{"n_layer": 8, "d_model": 256, "n_experts": 64, "experts_per_token": 2, "d_expert": 128, "d_shared_expert": 0, "activation": "reglu", "moe_layers": [1, 2, 3, 4, 5, 6, 7], "router_score": "softmax", "normalize_top_k": true, "routed_scale": 1.5, "balance_loss": 0.012, "balance_bias": false, "init_std_router": 0.0176, "lr_router": 0.000602, "vocab_size": 8192, "norm": "rmsnorm", "norm_eps": 1e-05, "tie_embeddings": false, "optimizer": "soap_variant", "lr": 0.00576, "beta1": 0.95, "beta2": 0.99, "grad_clip": 2.0, "batch_tokens": [65536, 131072, 196608], "seq_len": 256, "train_tokens": 539000000, "steps": 4441, "dataset": "wikipedia_en"}
Below are experts of layer 5 (counted from 0) of a mixture-of-experts language model. Rows are named router (the router's row for the expert), gate (a neuron's input weights, with its number), up (a neuron's input weights, with its number), down (a neuron's output weights, with its number) and show model dimensions 0-255. Each number is 128 + 32 x the weight over its row's rms, rounded and kept within 0 to 255. Numbers have three digits each.
Before each expert's rows: a language model's description of what the expert responds to. This comes from a sample of Wikipedia text that the model never trained on.

# expert 10
Description: Prepositions and prefixes. Mainly " in", sentence-initial "In" before years, and other prepositions (during, within, of), plus word-start pieces like re, con, pre.
router:209127153182150120081136127080175100169126164109080064105074115106088118126091149132072157103151125128151113183163072105125165138177136093133098203164186124113146161150153155128130039178150077176169146112125121134116153117104133106127116106127102145117131165163111169124143002163124133092150131108111106116139133150109121119152081123135131083188144108112128149136144160111114157139071147077092082070134101100116148149055108134180102174100105075167082086173142172099142182159175170152128122157094084120116114080122165172167164155127127121107126065128146048104152146087142075109090105155094094144070063142118092130080121093143099083121120188127145115130118140172145133128140201185126132152110117161108108111122116080123146137129112110160123107176088115099140120131141154
gate1:156061126173135152173128132101095160110095078097095066130128109100121125160117109145190128093108151110105128132100095113106139131165125129112102156119117125168121143105125078107173044198090113104102127134137169124130118110103129150144080087073146145107154151135134136146072143097146103124140075140136133104130139074134177106141142079107144167147148164129143122089179086153146097191187116133096071163172162147108067152040046140113131149168188150136120156079125128152127162161208103063120081163111178162079142134122175062173141098135117123164168169181116048129153167121076162120123101129101082169142117162102086108076152168127167129099139152137088133142128153121169165109096143143116114094117129189101204148170152129084111152173120113091159100132151146164184086098136174
up1:150149164133080112163160187114153150169099082119141102086132133189158110124131184101130152153174146117102113205196106108151176152112164117128085140147136128104106108155070130068115137097240080146111116117084142134103163127137071127124133126075127194040117126072134129126059131122124171119147186151114057092103151140052166157208085114142128136116155149168162151170132097115119117109138114114076179150097159122162087152059156141150104181115097118118152112145108099097112140114109134068117150105089116121178176105078072094124118116107132131089149153148128147106123126138221062105105144099157089108145111159142141088133121135089132093076132179103176096115122164115163177103097163112121111081124113180140130153121100101122199115130113130164055085126146121114158132118123139
down1:120078151133186185135129099112171130102120139120106082140132125130128100142130087131140142141222191132168161099153155072057151154146087145205168140134093123162120113126139110154121167126133171158129150197142088120098150126126137148118052159121148099180141129103150074117109122113135054163134121093149178063079097098109178166093106051136130125122135118117083115074174067154138102164098100169168140125105076169064126165143154048146087117130154106085148091130093170110110157106124149137079165127099154117139141189155120119185140130162149123119145132124099074113169202139089135192110149143153114101129083077135099112121175080122141097091091111081116101101133092086107084102109105146118132145107102113094175153145092079138121182130094072115165148184106082120181112091154156

# expert 50
Description: Prepositions after nouns. Prepositions and linking verbs following a noun or verb, such as of, with, by, for, from, among, using, includes.
router:119078087106142162174127099110115114143146197110141086101121143174121150136116147109153096184100123082166149128114150052129139177164163108063113123149155094090111161133129128186122055116164151183177157106155070117151186139126131134109147106175142158121122141137108067143129148170158126149075101097111130141129149143195154151183144139097092172144137096115120143149112081096195088143059170041222188115161163138096197119164120110056200105139120131122089178080128129097171128113106162177101132116118117081097094131142134105153150099138122073160114094151104113137114136096154061120100150136151086089104107130122151060142101134167125123118134117147123111153150097148165097130168072124137130139095126124092138116097211135145089118105117067139145069091196133108136088093152090
gate1:131091103157104209171148068121135174085157097106204078101131087118124099122094059131151108147111117082161170152108157070170136156120179092156150114135117134106134128171145091092138179195108147129090097155145125090105126159154065135106098113173153089140085104124127097116150074131135113118092106105191125164119164132079136093062115122137109086174176120128202145071086119138110171116058137103146150140120153082126109156109101171104141096102155125137117091138135183150133126056185128131081139138161130152151120130208161078124127123200163110135129140137098097134125092135141093155112081129126149134111167141129147067165104090113124067085156136092109127129164171147172101117061106057152099153052118132143124155136093180114149164092104163109137144189104122081070078164143144
up1:143155203174123030111154122133133119056141049115114146156123168121180147138136097138125129172143107132146159159159123193130150193142134127147088117143113090149136152063140128116082109166107111121127187048110154156084117089143130129160125099082141087109090140076150065156146204151138178134168084148124176143139112062129127085125133072103119132119102179172177184142142116122086086105120134155135083098158160123163153121080114134118106124079118169071120128112115156119125127181142144135063136132156144119077102091143174148158106148162117152131105173108154101140148119186117163075090122113112169094148154179189125142099160134151111136154158139133118136192144135139185185069116085128124087117117096151184109103078141127157176120106089093128088087105127070129184199112187152
down1:112096138118158191177105044125157162148122112184141108138136135167124102167141115124073113181190144124134180102114173138168136142144101168138121164075098153116098129063138168092128135201151133138163097121133162124073175152080103157128126158063132117147117087150164122085160077095095156080093088168114167130116158180125090165085089092176129092174123125073145108077155170133164111169126146108134216130089121111067133193176143105095106117114123101139131101110154137156081148112126128102144130087159147159141126177182063138111142089150133184104075075153157134124094165151096104130134112152069065046133106111189121130098131047116116144088185109129142087084145107155149130092123090125132111176098138080154153132123140172157157188084127106095131138126147111146158164159141102

# expert 18
Description: Word-initial fragments. First piece of a lowercase word split into fragments, often s after a space, e.g. s-onic, s-creen, re-s-istant; also numbers in parentheses.
router:112132072125179132189112119116120116154062057059143149154163103126119108127134100114132089036076146195144152096114171080128113170117104095118128157107105132188137146126148096117147093122135047101079088152119106118101142114144178112188135132143128094127138164128158148150157094089169129071123090121164122049120101130189133137159154149206160145155116161135177111090123091137103156126046086068147159168099134109168130125066131077089157115198110140160165097127170139158085140151118109098140199123190151145133101117082152099129090140107120147114150111074093142109116130180153161095159152077182175120172107180147140137106086162113102127115125074104126062120147164116086114125177135130131128153129078145144113121111115128113107100163146079139139120140056133068095089084083149
gate2:136153097096152078127082101146083113109108084128106130073089138109106122133116163148165166095128095137140152089195072128143135135076116105093115108162135199159127109065138149117061180098151129042136054160124115085153156103168135102136154154122113141119130187093117136126112109098152130126089082114177095073156097113108114128116086080150122105152149106078122155160084231125099124160077099101140097175123091156066138104131212127117088163152125104142143198131100161129151102103094107101114135146107065080146190151157147082150124116172168085158184145128147159075144148109176171128115113081152166087121123146051129138125074086159080119154166101194114076103114126135136108132157111127141140149128147188072137150153141119145090076162132122174109160096120147116167102077166151
up2:106150140194075137100124094154188099113115180115157085131186125182097157105199086144145174068117114092145112139075157108105171092121130111164165167101096170149129106209137124084074134119131121107114195179120133084119109181140129148137147093117109128130148158143118102098082169068090119105154127102105105149148151131134156107127119084167123174100110071130125106115104167119074153149147118073141095076138049108155097095176140106114109101177101160117099104084146076155157154131149096120165077074110132093128146124129147114155170128108122089081137151015079165091100163114108145165107133127142133129152094104172103077169142128115087129150137112148157143096144178172117149105062164117146089115130115106150171169137134100103084118176142072076085101076190061067125126158114116
down2:055119106061131175053090137078154228092115166116121131150126136089107161125144152066142096114142112107130134166091123105061162148121146162076164139144178123131080125110091109080126159079118184137106145178098156127095112183119113154121120185160178145125117159083110125139120055177134152118114178217120080101100114156087156105147124096120109159131177147163129119098125099132150188137133142181163135188131186167152090120143150137187159105128099125104089144130135138096125119159102139087133060146140121144159149144128116144121079098134114115140113121117100111076223134176131183152118126202136115136165131140135156120110122165130140134137129195095110123201113140132136107174148178074126124178173122120147118096105093103171111062155138122080174095088054135111097104076148099

# expert 58
Description: Later digits in tables. Non-first digits of numbers in tables and stat lists, e.g. speeds "5"5" km/h", times "1:1"5".9", heights, years; also six, seven.
router:114150163099160131138112145091140084139068141060161020157151088182107118084120090196187127107111156133136096109088077112136132101079159160105091152108116076111168165167133178071109128116148114164091133077083121172117126146096162153113107136124101125134124132094178127153074105148105120127181150096167098095129170147146109118114132138134111127096075141095103139115117122126117149083095154088167101137135113176102095093143141185077144113121077107114106116154185072100167119148173080194149059076129159106046189133100151147156084131153145079147079134137091126078135137158153182154148155152133186116105153141137151063160110165197164179146066147136116121156092092163177112175073115135099130103122145139127124134074156155119156168156141141090125162172125137151084126153149190
gate2:176072214141078074096153192138096142104048164118108142177127138051133155139115118138108166156141171142132177111131153144147162115168072135144129191120106124167077073124128060083113124151135140077166153105131121120050097130097138067143114106073141144127148096132145157181163143090098128157078115075169163126086135094171127140129135184102126126112143201133143160108157125100093144118078126120169180133125118152118122152160129146114093119144138126137116128174107076106173157094225137170189081099166134085087133142108138152107146127095096147169149069169125113141100133187078100153106131179130181117164090127060109134131111143132128137105122082116051106132089118142121103076129082156143177117137084165181200119133202150131167115099128129122140143133106112112119141154107166
up2:156109111095165165139072102157053151109119169100130060137164124101119136111090135120101146064148119139132149127082115114093208118151103156111204132118158092114120097110114129115149129143099092082106154091120141101143111106093162145146078174161127123134111092148081146059130134083100096097100094098134131155172117099112147106174094111134109121143127117120145097116140088100129075143132170045062120148168099147117088178105115114131124100173169095108122127142144135177186129091138134132188118120128142102164152102182127108100083088137171167108177178152157153100098143163095176123117182111113088193126191058128114157079146121016127161121135099094076115133172118110136170120058123170147116146139173084203136122151110064127124111138106090069191100109099177188130139137133170
down2:113118168126139179125159040082165167180163127139121072125158070105136162117104150098179125124109117117149133096108172112151151120155198165144138147142168125117124146160187071124149103054095148191133153146164171137147118126160073105110139095139151143102107129149135091125074165117127161148159175166137140110161139126167144134072136134068137082118134095080106158131179130182124155120109209098164121119150117121100078091136124120126122132176103122137151176124082132162147044167139168132144108141105142099190123082143153105131104176122107174181166148149105188143119068116169098071081115095125144209097068090096119134158089180123051128118097100135110114169109085160147125143122121134057153200123160099119131087182133147105073173089161129111170139124127099077176138110095120

# expert 47
Description: Plain space tokens. Standalone space tokens between words in running prose, usually before an adjective or noun, and empty table cells.
router:095093180140131119126154142093161065128161121114108131061103103144178197104088092079116120179106203177122118129141132091169184146124103146088142111189091115089199120138134140092110127208139179046178114151197117140127113155148157109093169125180187144098117129140104138109161130167129099210154141148161111082123127159152147119116159094142178151137173067157127127155132148182172103113158139061162116110144116125185169112163083116131186129151106154133134161096105134118121170145055125150178126117130181110154175168118112125107141111154118138091093099123157154078174123116134127120115083096190126121177089163095144155061139117110071090144147147144071090105066162103163180097136076129077170114157101123104124137170122117153162129156160146136095103099110136093140166164112169
gate4:101134098142158094094076108111056132160064108137095218164131087141097050137126154160184150143110111168074121153123116092132122061102156148116170114118161156193135090097127187154110069163065134117066129147070084163127148120095133116095064097126121162149169136108118085128102079076162142113160055120134082090102143137111111190180108092129069142122090136199128133109127102087144120141090127150101183114177112127157104108070095135094133108147097173136158150118140133171180179137128116137159133162105151152157103119133089168159150107101074139141143107156088118142095138104144108228095130079119129154142120092141126175128173148097136100114097104059113151121077117127086119131082130121176172143077106127079084150113098121126152085142144174116103086147183122109123076126083124
up4:172087164103126157176115148206132148093212128120101095107173129087078164085142131087172134112093110125128183093151103099123103061160133086106129141095115086121135112134119091112099151170132145162127146143141152089081087126101080137136118159146142163172118093173166084159170120164128183155119122108115140127158093137155125154160127166142120120121120096135129111124192118192189142127126098146089077131120172125150172112140149098111204141167157195173136102171120159089100121101106111074116101123115147155103103103102120133123140201140119139117147052133179112101130074123087093113108118116076080134073120078095057078171115122120205119198086142088109135135168147102185084183148139044076163097152165112162141116111148172100137125185121178169190121131134160138104148158112101
down4:143130072095111141107203114149090160129141144130019044133164087126132118122205166099118139130102102155100101171136132117098172096120078132165204099090056171160139129102149132122126134086138094137153137120160099068123190100153188127149122092120125142106095080120114091096108085072152116142135132147131133134139129156167144041173131092163145145097120177090092089105104136162121172120061118125110149158115137132146093119095203073149110101148086186126082071107085099103128107105075155169096167127190134140197119121108157137119202085092164118151099151118127164099097138149162115108120111128167134122136189151131100103111063119127125114115140112130145165184175140119150125094105107139123141106183094142156128151179121109157085136072085129080126152117206113125159163167164107

# expert 44
Description: Word-initial fragments. Opening pieces of longer words and place names, such as Ex of Exeter, St of Strip, pur of purposes, and directions like North.
router:113096115162104111130115092126157144117120094146176161150145185054117110142113164110162170114121157157128156118138112120144078104120153140159180159099131134130131055122161174129043140150125117134116061124160117142130160134105143142163106139084145099172162213151156053058149087087169154110184149120156104102150179125145121130184105095097155097126088086149100116203147168147116092138143059110114077083097147099142108096091092101109068112149141110109163115191108096158142095153089084163104129130076099090167136144120147126084130104169125127112085100200152147099110147166142085133102141153112093140171132087071131172130087132159160123106157117168130042086110110126115132226121151145134144189096099155142071114120108074094143203127101119100115162139106080124136103061116118
gate0:114136187148116172166128118124104084130144156153137170171141132163132151177171168096110142118123168143162106207111123116104145092168131148162180055150090105111135141134116097138146096090130130128138074146139103143136105179068156094069146113135061126148083213162107102098081168101178158116177176120184113120115091104129143156148117177152119152121102102109096130202118103141131140144131134111098082165116130132139146123107178113142102174196091164105134137177116125083089077089136115197152170079074098093159156068110095173018153110139158142176072138183173194099098109143141069148192175094083136165116159119117139139152106116142135117136060085122126101146124085141088122139187101111097177150135132160162098106106127122139089162157119097085129117141145107149100108162169113
up0:189067066170113106047137118176097160139164130137142130116090072118113107095121184127136126133144105170140142075131182136087121099143157103102153090088065132154106118130166188058105179098135110090163186083083134173167101152135145078051164094114103120084186075179113153046134153148142098127114117162159119097097150084146111125163129118093111124157122118107138137115147115160141147130207173153194141119155127114130124064124147121131135131079104104166141121130134100118152123143118085118135156118122076120137070135217110139140086102130110116119148161070115097065090121132121113163133140080122140075133142131145151140156117118089174130127142047101086121131158134094152165112112172110158070117083101147100128048081144071126098116096179148192124133126127125149068201134158115
down0:126159143116104132099115127141133112144102125109109143129135100099140104098118132099127163080109134131119153077158126153101084123131164106100133134150096172140122091140163080068071117129078171181163137121082154125166137137119182032109122092106122194123127188107080158134105098129125137163151153162101108058106059152139145147070143112160147127080188103100153127189158128135076156126122145092117092163180131102173130105041153177125118127063096134154069135079113105140134150123160123129132119102103115140107093154147156159141093190147100136162112091145138049120161117134137130125076166147168028105068153082125130208124133093127141180177091102149126118178163083082148173143062127095119142084163164122128093132083178123164082140093135110084168166169095106153084137162102186

# expert 33
Description: Word-final subword pieces. Final word pieces completing words, often in titles or names, such as Vis-it, Ri-f-le, Ven-ge-ance, distribut-e.
router:168150072168167179097156068187160165099080107177187065147121149083159151105114164121142175062072114169120117097151153117148125127112110133103105119103060090182109122145116122130138103129060142103118143157131125097132080149088140166097157100141164136133109111100103142155124160192142091078102116066144111159104162069135095123172153135094091200084109131164115116085163170065107127130133124153162143116123125172105145123149086117102175117130192128113116083154091154090121096150130130157130167176131216101117066113165146139127075149104068152120111166131143130131130131148180112160177109121098130166096106143141093159212134142131160171154185161098111129073119154091132127093108169085089122139148137148146140167132089105072111111197101167093130187148144140151179175116167194
gate1:113138135103167126128151140127161127065106183134129179119107064130157143140139149096137121123100119125100177136196094118176157127126094096163135116124147167141153114107082125154162120126074136178144121111122150170129066176138095109130126128183183141099086116101160098155168150113082117113138107125139169130223124156100117140132135156109119141127152120108098094146130089132152129162114111045141135135147147099149099141124102092111224090119077067145106150180100113153110066098118095148139150120159170094151104162207143145149124116183067134106173104132098096165130118199173097153151068037165103151137138080077115132115127154162132136133202074128105095130157149038145093128084142081155078069178120117108160112216161104126188108098142159111102109073113176166118153125125120
up1:140138154114111121063134149120143126154181138128135139140130136078131098120161123107134068111150144075152111093118191110146141137127118129078131080132200185086168187166106107138134199182102083134138158036128089139188168094147085108141142129155130118056174103139119158131090180163079121134114150095084086101096145154162115071112179124110122176103110066190187118117135157096202197109176126117096125118161160125132112166112139114168150134100088117135138081182152136159113161161131160093141105163146124094106105095184080176189086105151147138120176120131160098197169164111143119112148106157108134137173163115153147080172163071132099153168140147037121149109165127134147074134121138148100115094128059095145126058171078150120157116131145123126107080137151166122146169148115138
down1:130154134163111087068083165153093106144130163120125104062147135128138189144101163174126067061181134105146142169099144146140119118134093031126147146119059134131133156152139117127072099169106127119100115128088162152139165083119095161139095127160171120150177098179066157156095124116090128096109117103125150141103090124171058142144162105117098075153088130108200039116158171100153110117187087155179129076115045144076118119154134165102100127078079135126136088113070123146176170169154083145151173116112159136089117143156114168144104104134136096144125146217117035101139104120126134107139133154091074160137131121166160123145121139140116172083125128101195129183106093107107088134118144167122091083158145117101118172129133152168132124129178157172141093146130137190075138136120161

# expert 4
Description: Row-starting numbers, line breaks. Digits opening table rows or dates in Wikipedia tables and lists, plus line breaks before list items, e.g. "| 9", "SS1", "19"8"5".
router:114116086118145127081112140219136149146074133182139132112132135160116091102135155141120105185126111076103087120115114129112136133148150113114236161093211106079113178127185139160195102099119100132124143173140104119107134122136145147214150155123149092097210165136160127132161118116136154045140186182142136196125146116100092117142149111123143143195125073173179132187151019095140076146138133128180115115097131152055137117083141127172102135161167160139174121068114126165073109095165124123115117162121141111137112096131132169109152121119152156161101098064122161123137123096148104170114100116149163131100170114132123102081158176094120164104167120099180108103090135108141191118125125090140183162119140139144187150120128149126145183104186162184127113100112156128165153146115094
gate2:047125078140117128120164156152094135163120178144078106197107129104121121154162156150142135177161145117111151111179114139142049141110109062139159177128099172075144139070151148157199128122115154190104165066153197092108175111109124146172125129127145123142139153097109117146135148133146126086126124144076103129125086107138132146098182150088095158119115119102102158101136160144121067119147115169080140148059153075170140171085116097139149087142115101161145132154150093123139146121055137130166162155155104091140134136111113146097144156161156133108123163113117102099142190045141113155113083166129105134097084122107099134180122074142118190157154146105119051116091167064093198180097147122126139209101116118159174103137122132166178129117069165144073122116135155220074159123131084
up2:188134195128070137108101088105105099057142072123142111122127136135168133120141097128161121161109127184203142117174145179093142134136162104115137109145151129171115135109126109109054148067141150178164133129125123124192127159070124146149154043209145133163166144159207088112160153171086129093155128134093118159136066109194125048127176116164160159179172153119147106107123143115111134131090151146158098102111167080123163111176106168113150146108188150070132172141120088068131064088149097124123106106117116186170092118080102064141133097138118149134127136098147112123143162125078151093117113115098179138115121127098148130123137169132103060155137160144106131171129086225114118147144125105119129098143114161124093109109171107151132133199081086099146140198096089147109147103160178
down2:168103074110081149092065147173123159169098181142126128152174117183122089119129144114140128132123122153074087181161109119140105100143109160132150102108148138136147165164115096133129160115152137157124115109099151111142118100154094158211093174041128077142120152090084222093146161123129139124120147097148178155139132069176115164128145151070088170158118105172099142119108124169092108160130173150187152195144163144106104114117109142107144054133082121156134145146102148126095141100086156178157125157165095070108102061122162095140170165114148126118223110115193118207113189076103118130140098150119109108108154204107093162072150109132080121122134116126109087128125083161130164142139084146131140125128136106042181104121154127103169101108147108153116107124128212072133144190142128

# expert 16
Description: Non-Latin script bytes. Byte pieces of Chinese, Thai and Bengali characters, plus odd pieces in transliterated Sanskrit and chemical names, e.g. 縮, ร, "v"ātsalya.
router:072188154100179079190129126127100085120148146135116118189116087074115106164138132197146099084122102096101087093161114115121120119089115119121096144143135063096091135146122122149153161133151107138129155159088127097100214141168080107163148136108089089111159077136078124125155159180097173085143143150116100080110173141127058183075103165170120152049101157090151110117129142113106117094070119106111128097143114160178133056169063108182209145114095142122154104047107171098108136145125117081122141093086104147124117130109167123128125203130104126129145095140100167102113119125153141048100092191113161121091134063125158126110146105094141123161101118176131114086158112136185166115151185095100210071135108110181152111096124089150117115118095086123091133101134092130151131152137146
gate0:105165107120128147106151095160049108112164177143168107183094104098127183075164149134119159105112157084182158125130169099127153143161092165157155143150134075082127133130183188144126121122080100111160091141180136141128157141160104207144150166111066094114110141153091087082089143139143123124146143163117142118117138126078045107137159153142167142155117157099155116067140160120114172115161102172150122136153110167154178107133105166125138099099071175125109218120139119147128146036172092132058190054127196106157115092111135126082179079101159088173112143096146116102153146099136128115126099148095118179132149098113130141188134101074122082109135093147172160119134143164143176121134140158110145100093154157089144162116153109100098136100049117140116155041090105140137106121165065
up0:114106167138143067117099137129081129200060087091146088116130119118052100116115167193134139101207126126091139098097150135057122129110092178162093129146103152122173133146147094137119112052171109082136083105087126121146118166174154106112135129106168124163113151179124141171172158186119122154090153141116109116105113126132173201207121143099177131156092164113149148164180089131120160105085123161182143116131132109155143128083112142134103085159182135156130115115070116047126102140138130126156051127166089141157149141144058111165061138166126141089093116099119115126081112113166099160179167114170160153126131186155119093114071175174142155152098144105190165167098108149101106138137103103105082156134111145161136087103111147163073115164151140077153117155148131090094185072084105
down0:077133106121092135123090105107123097104137145099133134128110127115097148103130130135127166156084095158142135110186111165168131036059154134195128108105153110151071169118139122176199148112104092126185128166160133114163131164100110134123099092141121148189157099126168083120158061147148077168131118127140192138161230122120098144129088118123155156100170098101059153157151153154129107081060127099161120120149095142076143108141123154102071092097130123106146135155158107140145151103104111156168078127166143148096129128135203156135135117170111099117121122160158157079155169134123153147126085147173142209124115150121094007119095107109160129085122193145112150162148144099177114093110119139115078059124135139166055145132097049129103118113208131133145158094135128145115079066146121

# expert 46
Description: Given names, Romance names. First names and name stems, often Spanish, Italian or Portuguese, e.g. Paul, Martin, San "Bernard"ino, Ri"card"o, Pa"ler"mo.
router:051118114120112092131136180157058139143109126164101115131145107104131114160183126169136107083169164140189172074136087124139127083136125130151200135145146124173089107129117169092087133120101112127089108149144085129148144124175124140130140170070179130164076195141143101092099119131142081164142095132160213155095110126135156089216149165127109105097129151173195135153152139151156089099183175107108094117083080118122121131134119120169144197142170115156082174149140141124130083144097106060158130156115167129187159145150121153084135092136134059107126167070110176156084129152149143144107086161098138122101176140097179060144135109136198150102071155111098108148157092080135136123077113104121114097163185139153120175144098163135130131159117123070126125122049117056134135122178169
gate2:138134101056150091117184135136114088140165155147093130126162130091148130145162143152218109140082102139098160108144076118117129143074078152127134104137116113110121191071122149087163091153109119181112170116094101075137088111142175076141190186120148062112111122145085144084108139104185166193114126164117106178132148129150128077144164090136138077084147131165176130164119109108164104146174136076122082135158175110129087145134100117167141098136126138075164140132073085089182133127149174101111131094165152116078103085113198089123097106111131033183101146188185090144089142071167137098089122152092182109118111154129158140133123128099129106111159109112075117138154113090144145089143126116180131134153176113158170138152164113134146067052091121156099102065105080110169144096154113
up2:117213102161051087112103129128126094148097112094129138171039119104178109122145118100145177085130092115110117140093120146127112014149121169129134121122113146165105127082125131133112116128157125146139165119094081065148158144122184147121102155154148113134108134157118149136135120127144186154114149071188124070105180160087149141099148102172134161152134145136179126182140164093164091152142128146143085130139097084130136155152143182095128157132164150101170131098147126190174204141120172135132113136110127194122104208124110086103136094122123128146144131101077147125212175161130087119159121132182122168162152166155120184143124144052078102099081148150062148185158168134132060100105146137124095128041152112132092144085112140141144121163177144185148073106112174118143119086147097
down2:124156192133157135107145103132119123133137154082109161137143089114160101130107074156114092066163132144084111102134091093138155076094116140119163105147120131108102162168050126151115074102126140128176124148163128118179144124156088095162089209155126153123073093128107115128117132156124170110118149119092133120078163118145128133172104099176129130067231058156157086137092065115131123133200089099144167115159097113135131110164141110055128129100131182135132154163124155185136147103129083085127171105124076122140119089185135111125144137110104154119176138097145079145162095169172086135125168141116180136158113176112134161138108136138100189094153124104204151151109179113157143137153119167150171196086142126100119074077129109167199091143143097204115045123201128182138113132102172

# expert 41
Description: Year-opening digits. First and second digits of four-digit years in dates and birth details, like the 1 in 1320 or 9 in 1985.
router:097157115089160116146113129196124115113102104089125132046154133121130136073154172163092122062134189148166138089137140108101157232114149136115113141111091171094210130151112117116140165129101112129203088111125095083143125101111114118078129090090164156095138096140129157118149132125139114115179140085136112098087165139097110136181119155138121112136114102116107117170156165150172079200133168121119115127124128124111094128166182101129173111197134106103072136129164139147126138119125185134177143071193095105137141101110187078094088120113136145180135106122053155121151131158187165095131141124123186108174126122110154153204073113177154143157160114095147088143115141099081128117137139158029174118069162097137147058151110128144082123101180140176134118109101085146093124179064156
gate1:095157081064132123126109090160113092157135165160164017148184146067119122120133100129103136099162114191106141154148102121100146122136087195145167134175126134143090174128099175113118122178138069122141047161130145154176123123124168105071163134192093092146147113120077118144063065137083134135147106132098157116077121126118170138169065117103121154111103152120128138100082097122140116148068174154068097125187107137175182100117110077115148144108119159106153126078133112117132137116126120098089122165105096107115079206130115116165121213197104145154111072111163099139089147100124106113088153187114145139132114183209071079125079099094142134108164187095122126159178109106077158093112142166150139143174143074105160137101111149165128101139139124082166141126143113123108111132134097
up1:157117117142186139149185105134090112130143161217134178171120157094133118147180123129114135105117144087109099127160122120105129108146141094136161123190163097109096100170133189119107115087127098151149163160130173170080159131116050144073151161127100145079114121138088133102103119149139110164141127079209174113073130140130084136095115141122128163139133127154150202095138114082195173144141087133167091093075155127111067093074174112154118172140019126133102147063151099140149191086130118146177082139140142170107089136138135110083167170195130126156114109147171074177135103155120058090090117135184121134101096142101067144141120064106093093127123119110186115108131149148115100106112111151116109153121114142157092130143156114163131135162068125139132125129166126114027144085140061
down1:129153104140172148077080114094135186071152041139167194097119086091097164170133144096079108111163085213163133078144141169142142151172148138165090111081158170158092165140149139175117082151090073122118130136084093135124101103127166100089125083156095116114159128186137101106079125121173094136173129150121107164118089179182146126150146116124114118114091135187096174132138129073135157125110117130105114111127123154122150182205080092106159169136109108087126093081121141124100121133124158172157097106052140074135113136133097121127140102128098084181085130141184099112140146088140131161110122166126127185139107110169121144157104163116191145136159119114141167148143141165129176085081130119118157149160159122080120121152133108181119183161201037171147176067106176090165175098115152

# expert 13
Description: Word-initial fragments. First pieces of words and short nouns after an article, such as p, b, cab, imp, organ, origin, end, application, often left unfinished.
router:130117149147126131142102123155132147118115107108123143153117120140080153121137140102092143168156142155166157083125112103136111149120128104147071117164097158129154154156124173098088128162087117121141076129140142094130082148134139125156093154108076132072140150136150078124138154118096121106133083103100114072223154182132172140130175140171154074173116176182069114061058164111188115115145066154135105151123144075116090096118048184114127117120152158225097123170076134121110109103102099127135154105128165120168202137110181130131162093068124082219108148167089141089131118153115084107106158108168130181126185092119173171108102129157143188121151130113125062086183118121155127151092163102140138124093103186151118138112071104108191115196134158116109155113171173135063128078161135
gate0:178138099156104165166199137162174093142038146077089151136202147080102154175127130133137162165145071189160110076162128072198191136161156141158088111118097139097097145095177077100115158143161126114105114097083127141112107080128149161119130054106109107072188128093097129080161162189115139136086055168098114179129177189118149140152114173120182100101123097143083180128128109093170142081152085103112112142146125101096136117120108145106124070113108127197114137151120146113135125095103120152141150127133122136154153146178179126130131156126131130126078161167098130097141145182160085211134055127098131165119105177076071129140102120155063109104106146100141082117142124148127154154114121089130159134081110093111125096180109099092159111178154149136160100126161161165149135131110177
up0:060162183124153158171089069159136177106136166123132061105192163125133111158169079128070161158161103108104130176096171122150163140100085037142125203163103102157116055114146176093047112121173104100130204165134139145157165138108138181106132129078122152144076147098141151116173069144120133163103133131080151084092184121120133132136138082076163157107118125096096206114080066107143146195088128123144152169191117079111115105144139126124145050088143104167113165140154130086099144107150128146104133123122062105122124071128147144145112155132130157131137153101135158113146119099119114131137116143081109162114131115122118174108131137105116127077110120174176172112186135158120090119141159149112078143137154121187166115048140139115177145152118180186132123092129180121124183113143131
down0:159155048110174179099162130154116065138111086193078090129169119129103137133139149100114118150131184134126095139072151141126127103115187108122114084165153166116165136101119123111163069101076145168152167102113094143085143130134046116139145084125088112092148129176141145173116087162160100112112078129195139169109091106144149090065160064149142142182086073120110086095126112149095131144171202136137114163107115133155165084136083110126133093119106149096124115131093163150168168153088165127164166142142143131088141130147175189166106131113130101119081164120120175109116145087137128133111125085102128161171091082105109100112080151099152107131117107121081127152218169076218115118144107142160141145100159079135103116089106134134105183154107112142134095059072144224159115115117191

# expert 45
Description: Space before numbers. Standalone space, en dash or minus sign right before a number in tables, dates and scores, such as May 10 or 7–5, 7–6.
router:115156133096127115168201149071137061122110127149068156034159094153141116131133128143118175142131155178139137142164145141140134123136138106066121114235095177088228113132093158117096074196149119116225111174097137115147092130096072136090132117104158163104082094087157105108085127186171126164117135139138108104097130121114129121177097153139129131109098142165125129155164123173165169157124070149172106168157122124082155115127094070151113093165153200154131122153118129126133169089056130178153130122128150146109158124166111183104167133146129143116162146127106113116165115121090169041150098122135093126081106189067168151127142128150145092129172133101110064118098135167093146068159121171085133101177105110106126108165128126166169153109131180099115136098134085090144102143141107
gate4:080173054105098164143138180122144145091148101157132091099131147131191185117128080120086127149111178114120088159143112162149220104139170125113141099155113170112126126120102078106171131096171125180109121157150162098087167124086094177125089144124102104161147132089137119116112101121163122124134147140085120091114138065157090128081093111090101131145081157163116163096127079156124113155125112148109099108156096052123068106117148098106056093143090182160130196093169108114086156196116098122197128175131118115152158094142077109180165151163143164113083148113145090089166158177107117112091161102129163095141154211138110073150181157174120121095132108133067160188136087187151147112168129169108149125099167153115116153149155217163118119152164087152152088113107133104122157161084144
up4:098133110100113207173149158152132112096144119127140121108142134149114154145111147097142119080146123197112111082170151139108189148168099097069128145163116186097157094166144152164144116176160140111153187137149167137107066099154148123122180128159110147087111053113112125094152109116063109151096120123166093114144147135088101170078069157149125111154110092119110079152173146132113136109118137112156099117136123141152093058176133114135094107141099154140101136121131174094070160129138058156124130102174166111084160128131112098124186131098093181140181115138157083131104171160132105125120162106102082120111072061090151134104092195124097137092140112166143162225140131162122130104173112152109203198097070119169142077114094143195070100177142073134060144113115122072128177111101171
down4:164121120199130119123052118170142143184139093121119135156089154106152142082076094110014109117147088073105152112124210146092134109143158086145139111075140103164132137156106140134180098170157151139131128102147141115112191166141125099155125101176163100159090163080127064141173072156176088115116167118075201167094120081148074132140152080150154137093089138151125124122128160179124063158118092122125149100176112158149231111103097116152163126172135150118136174120175131122127114100104130145126127121098086174129026134104106155093097157133128107117056089137122141097125117101115159195150118118179147118112095108133122042171096115079154172102077110151157080125139108167127111148140110112104108132118108151087162194134074120089142135141106121119146078138118109120171148100139135